From a checkpoint of a small mixture-of-experts model trained on Wikipedia.
Experts: 64 experts in each of 6 layers, 160 squared ReLU neurons an expert, 4 picks a token, a shared expert of 256 neurons.
Training: a variant of Muon for the experts, 219M tokens.
Below are experts of layer 9 (counted from 0) of a mixture-of-experts language model. Rows are named router (the router's row for the expert) and show model dimensions 96-127. Each number is 50 + 12 x the weight over its row's rms, rounded and kept within 0 to 99.
After each expert's rows: a language model's description of what the expert responds to. This comes from a sample of Wikipedia text that the model never trained on.

# expert 39
router:65 61 41 57 63 65 54 61 42 59 51 67 62 75 31 61 34 32 58 53 67 55 29 26 48 31 53 37 58 40 42 34
It responds to: Word-initial capital fragments. First one or two letters of a capitalized word split into pieces, often in table cells or names, such as B, Bl, Man-it-oba.

# expert 29
router:46 60 68 74 51 46 55 55 35 58 55 48 74 69 41 52 43 41 36 58 55 46 25 47 58 33 54 52 45 50 39 48
It responds to: Mid-word syllables after capitals. Second syllable of a word that starts with a capital, mostly names and infobox labels, like Xavier, Estimate, Nominee, Wesleyan.

# expert 33
router:50 43 43 65 39 33 52 56 51 41 53 58 28 73 30 46 66 40 38 66 45 51 57 45 35 55 52 68 48 66 58 74
It responds to: Prepositions before noun phrases. Prepositions and articles opening a noun phrase after a verb, such as welcomed by, belong to, administered by, with, including.

# expert 41
router:34 38 48 62 34 61 46 62 65 33 35 61 60 67 50 48 58 61 37 89 47 40 44 24 36 56 51 39 36 64 54 41
It responds to: Prepositions before noun phrases. Prepositions such as of, in, across, throughout and the article the that open a phrase, as in median age in the city.

# expert 22
router:50 28 63 45 26 50 38 36 64 52 47 52 50 44 54 45 64 39 66 40 62 32 43 72 64 56 35 40 64 45 59 42
It responds to: Noun word endings. Final pieces or whole common nouns completing a word before of, and or in, such as fishes, storage, species, players, video.

# expert 0
router:59 71 72 58 63 66 52 60 50 60 53 77 56 63 42 72 49 52 62 46 71 52 26 46 53 21 68 44 39 52 51 45
It responds to: Mid-word scientific fragments. Word-internal pieces inside technical, taxonomic or chemical terms and rare names, such as gas-ol-ine, gastro-po-d, Atmosph-er-ic, chl-or-ographene.

# expert 47
router:67 46 44 45 69 37 54 51 34 54 56 43 62 49 42 39 46 55 56 28 70 55 66 38 51 64 62 34 59 56 32 62
It responds to: Infobox and table labels. Field labels and column headers in infoboxes and tables ending before a colon or pipe, like Defunct, Motto, Successor, Took office.

# expert 37
router:64 50 55 55 28 62 46 64 39 56 46 64 50 63 43 63 76 34 44 80 66 56 54 67 38 40 36 41 53 25 62 58
It responds to: Name pieces, "of". "of" in institutional names (Hall of Fame, Bureau of), apostrophes and quotes, prime marks, and first pieces of foreign names.

# expert 45
router:77 72 43 41 40 52 52 67 41 52 48 56 38 50 47 57 51 34 36 40 30 59 58 50 49 61 54 40 48 56 40 40
It responds to: Hedging adverbs, word middles. Hedging and modal words like may, often, generally, usually, according, plus inner syllables of long words such as Pseud-om-onadati, Scre-en-play.

# expert 3
router:31 38 37 40 54 40 39 56 50 44 32 43 50 59 77 43 56 58 62 55 57 56 43 39 49 58 51 41 42 30 48 56
It responds to: Modifiers before place-names. Words that modify a coming noun, mostly place and nationality adjectives and possessives, such as United, North, Soviet, their, its.

# expert 34
router:64 37 44 31 62 38 44 31 59 35 46 40 51 38 52 43 59 81 48 71 32 32 69 45 41 72 37 30 51 40 41 59
It responds to: List dashes, table pipes. Leading dashes of infobox and list lines and table pipes, plus sentence-opening conjunctions like While, Although, When, and opening parentheses.

# expert 1
router:33 40 56 56 20 69 46 48 46 48 26 46 46 51 38 49 62 52 33 72 30 35 73 51 45 73 41 35 43 36 53 46
It responds to: Punctuation and delimiters. Punctuation tokens such as periods, quotes, commas, parentheses, table pipes and heading equals signs, e.g. i.e., "Tibetan, ==.

# expert 21
router:36 26 39 54 52 23 38 53 52 40 48 45 25 54 27 32 47 46 40 56 48 50 55 44 39 70 54 93 45 60 50 66
It responds to: Sentence and paragraph breaks. Periods, commas and paragraph breaks ending a clause or section, plus clause-opening conjunctions like After, although, because, while.

# expert 31
router:57 49 50 51 35 54 50 43 76 28 44 46 53 44 60 62 38 55 24 51 44 61 63 68 26 66 38 33 58 45 60 44
It responds to: Past participles, list heads. Past participles and verbs before "of/to" such as served, remained, stripped, based, plus infobox list items like "Coat of arms".

# expert 40
router:34 53 67 50 34 40 34 60 27 32 55 36 45 64 59 61 43 59 50 42 65 48 28 55 41 58 69 70 41 65 34 42
It responds to: Name-initial fragments. Capital letters and first fragments of proper names and words, often after a table pipe, such as US in USS, Ko, Kr, Phil, Pat.

# expert 13
router:53 47 38 64 38 53 52 61 63 43 28 37 65 60 37 43 59 38 52 37 59 51 61 46 31 63 43 49 21 51 60 45
It responds to: Team nouns, table units. Collective nouns like team, teams, band, members, FC, and opening parentheses or unit labels inside stats and infobox tables.

# expert 27
router:54 51 20 34 56 71 47 37 35 50 52 48 47 45 25 52 51 81 46 51 70 50 45 35 48 63 47 56 68 52 57 40
It responds to: Person names, titles. Pieces of personal names and titles in biographies and election tables, such as Colonel, Lord, Andrew, Ferrell, and the ( in Source(s).

# expert 56
router:56 59 44 52 42 58 48 33 47 37 56 45 67 44 56 62 48 40 50 41 37 54 74 44 61 67 38 38 46 39 63 45
It responds to: Parentheses and commas. Opening parentheses after a name introducing a gloss, date or actor, and commas joining clauses or list items, e.g. Schoedder (1855.

# expert 63
router:66 40 33 32 41 33 35 52 50 48 52 32 73 70 54 62 60 55 42 33 28 58 38 44 30 51 50 31 38 61 44 55
It responds to: Infobox list-item dashes. Dashes opening infobox lines of ship, chemical and place data (Beam, Draft, 3D model), table pipes, and verbs like served, followed.

# expert 36
router:61 63 58 53 48 57 54 61 49 55 64 46 54 44 34 43 49 48 55 25 45 73 80 29 64 45 62 56 55 52 45 44
It responds to: Table and list delimiters. Cell pipes in sports and statistics tables, line breaks, closing brackets and commas, plus infobox keys such as Binomial name, Title.

# expert 32
router:66 53 51 43 50 52 60 73 55 59 85 68 58 56 71 55 38 24 55 23 42 47 61 67 53 32 53 63 53 54 43 46
It responds to: Table dividers and word starts. Markdown table separator rows, the word his, and word-initial pieces of longer words, e.g. ab-bre-viated, A-ver-age, Ben-ch press, Phylum, Died.

# expert 35
router:53 63 52 37 79 54 51 45 51 39 53 51 47 51 49 67 61 57 56 48 51 65 54 41 69 32 35 47 67 53 60 35
It responds to: Middle syllables in names. Inner pieces of place names, personal names and compounds, as in Bessarabia, Thessaly, Tianjin, bed-and-breakfast, plus instrument words such as drums and guitar.

# expert 15
router:34 32 45 28 45 66 46 51 56 56 49 44 56 30 51 49 44 71 36 48 66 60 52 56 60 40 61 37 52 52 40 33
It responds to: Name fragments, table numbers. Middle pieces of proper names and rare words (Bem-el-mans, tr-aj-ectory), small numbers in table cells, and sentence-opening This.

# expert 61
router:42 51 50 49 51 68 62 69 37 34 20 61 47 33 43 41 37 48 41 47 45 47 43 60 59 49 38 52 34 59 29 43
It responds to: Title and name words. Words inside titles and proper names after The or quotes, e.g. Tonight Show, Mysterious Book, soap opera, plus sentence-initial The.

# expert 12
router:45 65 40 44 48 68 60 69 50 45 10 49 44 46 61 76 56 48 39 54 49 50 73 40 53 70 59 40 44 40 57 49
It responds to: Place and group nouns. Nouns that end a noun phrase after the or a, mainly places and roads, such as County, Street, town, River, village, links, people.

# expert 24
router:38 30 53 65 42 45 53 42 39 40 65 34 63 65 43 39 52 72 66 43 37 71 74 57 61 52 45 60 50 54 63 63
It responds to: Infobox keys and subjects. First pieces of infobox field names after a dash, such as Kn-own, In-strument, Services, plus sentence-start He or It and past verbs like was, had.

# expert 10
router:52 39 51 63 45 55 42 43 47 54 60 57 72 61 55 42 62 57 36 36 57 54 45 44 48 56 37 64 69 55 47 53
It responds to: Sentence-ending periods. Periods ending sentences or abbreviations before a new capitalized sentence, such as 1969. She, plus modal verbs could, can, may, would.

# expert 8
router:31 65 65 68 44 58 62 52 54 57 70 56 72 52 35 46 47 71 49 68 25 68 46 67 75 65 55 43 51 50 60 43
It responds to: Numbers and taxonomy pieces. Digits and dashes in statistics, records and areas, plus taxobox and infobox words like Clade, Species, Goals, Position, e.g. arm-triangle, 59 km.

# expert 6
router:47 69 37 43 39 65 43 39 48 54 55 53 64 74 42 46 63 28 47 56 47 45 56 28 55 47 45 63 60 64 65 30
It responds to: Early word fragments. Short pieces near the start or middle of a word, often after a prefix piece, such as nin-et-eenth, Tor-on-to, re-election, inter, requ.

# expert 9
router:62 54 46 52 63 62 36 34 46 50 33 52 41 62 50 33 70 53 39 34 55 41 62 60 30 53 67 44 44 51 51 56
It responds to: Line breaks, word endings. Line breaks after sentences or list items, plus noun suffixes ending words (ation, ity, ance), and ISO/ISBN label fragments in infoboxes.

# expert 62
router:30 43 29 36 39 67 57 48 50 37 35 47 52 61 65 44 57 41 62 40 46 50 75 64 48 56 54 55 33 34 51 30
It responds to: Quantifiers and table rows. Quantity words like more, most, several, many, these, other, two, plus table separator rows and line breaks between table rows.

# expert 59
router:35 22 26 55 62 38 52 74 27 52 59 32 36 30 50 37 76 59 59 47 47 71 41 18 37 47 50 31 56 37 63 54
It responds to: Final pieces of names. Last piece of a personal, club or place name, ending in a space, such as Sturm Graz, Roberto, Dudley, and name endings -ton, -ford.

# expert 18
router:56 59 40 42 24 52 43 65 44 52 49 57 43 43 51 39 59 35 73 47 39 37 61 36 48 62 46 49 40 76 47 63
It responds to: Table cells and infobox values. Table pipes, coordinate separators and infobox field words after a dash, such as Oper-ator, FI-P-S, ISBN, and the in running prose.

# expert 55
router:46 71 44 46 53 55 47 58 61 52 51 73 50 63 67 48 49 39 41 34 61 59 56 64 50 39 22 61 48 41 56 40
It responds to: Mid-word consonant pieces. Inner word fragments, often consonant clusters or single letters, e.g. pharm-ace-utical, de-feat, app-reciation, de-ep.

# expert 26
router:57 55 58 52 62 53 62 57 43 65 65 55 56 45 51 68 22 41 52 52 67 42 33 66 61 25 55 42 65 49 61 35
It responds to: Sports-name word fragments. Word-piece fragments inside sports terms and team or event names, e.g. Trofeo, Slam, IceHogs, All-America, rifle, in season and team contexts.

# expert 19
router:50 50 65 34 41 35 61 61 64 34 38 35 41 41 61 46 48 58 56 33 51 57 72 69 66 53 58 58 46 45 32 58
It responds to: Adjectives, adverbs, hyphens. Evaluative adjectives, adverbs and existential there after is/was/be, e.g. best, important, possible, easy, usually, plus compound-word hyphens.

# expert 20
router:41 30 52 58 57 53 55 61 60 37 50 52 37 31 54 61 47 59 61 42 52 48 48 51 61 67 75 53 49 50 58 22
It responds to: Copulas and name pieces. Linking verbs was, is, were, being after a subject, plus fragments of Indian, Japanese and other foreign names and places, e.g. Okinawa, Raj.

# expert 30
router:54 41 54 57 55 52 41 62 35 59 67 41 41 44 55 40 34 41 60 41 53 57 36 29 59 47 75 46 66 55 22 34
It responds to: Mid-word consonant clusters. Consonant pieces inside names and words, often Spanish or other foreign ones, such as Mont-g-omery, Or-tig-as, Azer-b-aijan, In-sec-ta, colon, settl.

# expert 54
router:49 56 54 57 63 55 31 52 36 46 46 45 45 59 63 40 26 26 52 51 51 53 73 70 53 42 53 47 56 34 56 47
It responds to: Numbers and election tables. Small numbers, semicolons and slashes in tables, especially election results and sports, such as INSEE/Postal, medal dashes, and date days.

# expert 46
router:19 22 55 63 30 42 55 65 49 47 46 37 69 58 37 34 44 67 70 34 27 61 41 41 18 54 32 52 50 44 44 52
It responds to: Prepositions before objects. Prepositions introducing a following noun phrase, as in for seven years, with Lost Highway, against, among, between, featuring, in sports and album articles.

# expert 43
router:63 29 49 38 50 47 67 35 46 53 31 64 57 57 53 47 59 49 46 43 48 55 77 67 64 73 33 58 60 31 73 50
It responds to: Narrative action verbs. Action verbs after and/he in biographies, e.g. began, started, played, announced, finished, plus word-initial "in" prefixes.

# expert 23
router:45 63 55 57 41 53 26 46 47 67 61 34 50 22 36 32 34 45 67 34 48 49 67 42 55 58 60 46 76 57 41 48
It responds to: Awards, headings, table structure. Table pipes, heading markers and the ending words of names of awards, institutions and events, such as Arts Emmy, Award, Committee, ==Charts==.

# expert 50
router:42 70 55 44 67 38 44 48 68 45 52 45 48 34 37 41 41 40 53 48 56 41 33 45 41 47 61 67 33 19 62 28
It responds to: Foreign place and surname pieces. Middle and ending syllables of non-English place and personal names, e.g. Istanbul, Madrid, Eriksson, Memphis, Granada.

# expert 51
router:77 49 41 49 45 33 33 35 57 35 55 43 62 34 77 41 62 50 39 45 47 23 30 51 46 57 57 55 29 26 64 50
It responds to: Infobox and table structure. Table-cell pipes, list dashes and section markers in infoboxes and stats tables, plus occupation words like footballer, politician.

# expert 52
router:54 67 64 63 54 46 44 57 42 00 39 40 59 33 63 64 50 30 60 55 80 42 49 59 56 50 65 38 43 59 56 51
It responds to: Technical word middles. Middle pieces of technical or foreign words, such as Chelicerata, Socorro, heterocyclic, exhausted, plus periods ending paragraphs and Succeeded, UTC.

# expert 57
router:60 41 30 61 39 49 41 71 54 36 39 58 62 69 57 44 56 56 36 38 43 57 50 54 31 81 52 48 31 62 75 22
It responds to: Articles starting phrases. The or the right after a line break or verb, especially in sports and season reports, plus infobox labels like Kingdom, Species.

# expert 44
router:53 54 56 59 54 67 57 48 47 69 59 57 62 56 36 61 33 49 59 59 64 59 40 57 46 18 48 43 55 38 67 46
It responds to: Mid-word consonant pieces. Short fragments right after a word's first letters, in names and ordinary words, e.g. Agg.Tooltip, Offshore, guarantee, embassy, Dancer.

# expert 2
router:39 35 46 59 56 28 55 59 45 32 69 50 36 58 47 42 51 62 38 58 51 57 56 45 45 70 53 79 31 62 60 61
It responds to: Sentence-boundary connectives. Periods, commas, semicolons, line breaks and prepositions or clause openers like In, During, including, until, often just before the or a table row.

# expert 25
router:60 29 42 57 37 65 31 36 43 46 52 18 41 49 52 61 55 55 47 39 47 57 69 24 55 67 48 55 36 46 49 67
It responds to: Modals, copulas, list dashes. Modal and auxiliary verbs (may, could, must), is/are/was, table pipes, and list dashes opening infobox lines like "- Screenplay by".

# expert 42
router:59 55 30 74 61 50 41 48 40 51 43 52 34 26 29 58 77 62 59 41 40 54 34 45 51 44 50 46 53 62 56 52
It responds to: Infobox and table terms. Word pieces and nouns in infoboxes and tables, such as Th-es-is, Col-ors, R-IA-A, genus, Senate, Church, often before of or a pipe.

# expert 53
router:62 47 57 29 50 61 51 27 38 41 21 45 40 51 56 61 74 50 43 55 44 69 46 53 48 52 51 32 45 33 41 58
It responds to: The before named places. The word the right after of or in, before a proper name or title, as in a commune in the Nord, Manager of the Month.

# expert 5
router:44 39 56 45 38 52 66 67 38 38 64 34 46 60 38 56 60 26 44 40 43 72 43 39 39 41 30 59 69 53 52 37
It responds to: Words before counted nouns. Small numbers, articles and short function words that come right before a noun they quantify or govern, such as one daughter, 8 receptions, in love.

# expert 58
router:44 63 45 48 52 70 54 48 73 64 51 43 70 47 64 71 59 81 39 38 35 40 54 34 54 68 68 45 36 58 39 39
It responds to: Numbers, ordinals, addresses. Number pieces in addresses, dates and tables, such as 121 East, 10:00, plus ordinals and superlatives like first, last, largest, and sq.

# expert 11
router:50 71 44 44 58 55 52 55 39 61 62 51 62 65 42 56 59 48 33 37 40 39 62 59 42 56 53 44 56 61 49 51
It responds to: Years and coordinate digits. Leading digit groups of years and numbers, like 195 in 1958 or 200 in 2005, and degree values in coordinates, 43°49′.

# expert 17
router:71 57 55 62 82 43 34 53 46 53 57 43 48 46 49 54 58 32 59 54 48 40 40 54 53 55 59 38 58 50 44 52
It responds to: Word-initial fragments. First piece of a word split into several tokens, often at a line or cell start in infobox fields, like En in Enrollment, fre in freestyle, UN in UNII.

# expert 38
router:50 52 51 63 50 54 41 56 32 55 46 44 52 43 56 28 27 44 41 57 58 49 60 45 33 46 48 52 30 31 55 36
It responds to: Headings and sentence ends. Wiki heading markers ==, ===, final periods before paragraph breaks, and closers like ). and ." ending sentences or lines.

# expert 48
router:68 37 38 42 39 43 35 52 38 27 51 45 38 41 44 51 39 29 45 37 38 48 50 53 49 71 41 36 60 47 55 75
It responds to: List dashes and first names. Dashes opening infobox lines before Kingdom or Former names, table pipes, and common male first names such as William, Peter, David.

# expert 14
router:33 41 43 30 47 44 48 42 39 46 58 34 53 45 50 43 47 61 40 52 34 32 37 42 57 76 52 59 45 60 52 34
It responds to: Number endings, party words. Final digits of years, scores and times in tables (201-8, 2:36.35) and words like Labour, Conservative, party, village, medal.

# expert 28
router:49 82 82 31 64 61 76 50 53 49 31 47 52 45 55 62 61 53 48 49 48 35 42 57 44 26 55 40 41 40 32 47
It responds to: Mid-word fragments. Short fragments inside words and names, especially th in anything or everything, plus is, Ex, Ger, year, often in music articles.

# expert 4
router:40 39 49 52 44 51 51 44 46 58 50 51 46 72 54 58 67 41 55 50 56 36 52 38 51 66 28 56 57 49 54 37
It responds to: Clause-break commas, first names. Commas and table pipes ending a clause or name, plus first names and clause openers, such as Mark, Michael, how, so, If.

# expert 7
router:27 47 55 70 57 53 47 29 63 66 55 60 70 64 48 82 49 55 32 51 42 64 46 44 60 56 64 39 35 32 51 51
It responds to: Word-initial fragments. First pieces of longer words and names split into subwords, plus year prefixes like 201, 199, e.g. Car, Pitts(burgh), anim(als).

# expert 49
router:35 19 39 19 50 53 45 61 47 64 39 65 69 60 66 54 54 28 73 37 44 40 41 58 50 51 46 52 60 50 48 36
It responds to: Prefixes and connectives. Verb stems and prefixes after was/to/he such as sub, super, invol, rece, plus "Meanwhile" and "somewhere" in plot summaries.

# expert 60
router:49 74 51 60 53 65 68 60 43 77 70 64 55 50 44 71 22 55 54 46 51 63 40 57 45 20 50 49 57 37 58 45
It responds to: Year final digits. Final digits of years after 201, 202 or 199, such as 1948–2016 and 2011 to 2013, plus taxonomy words like Animalia, idae.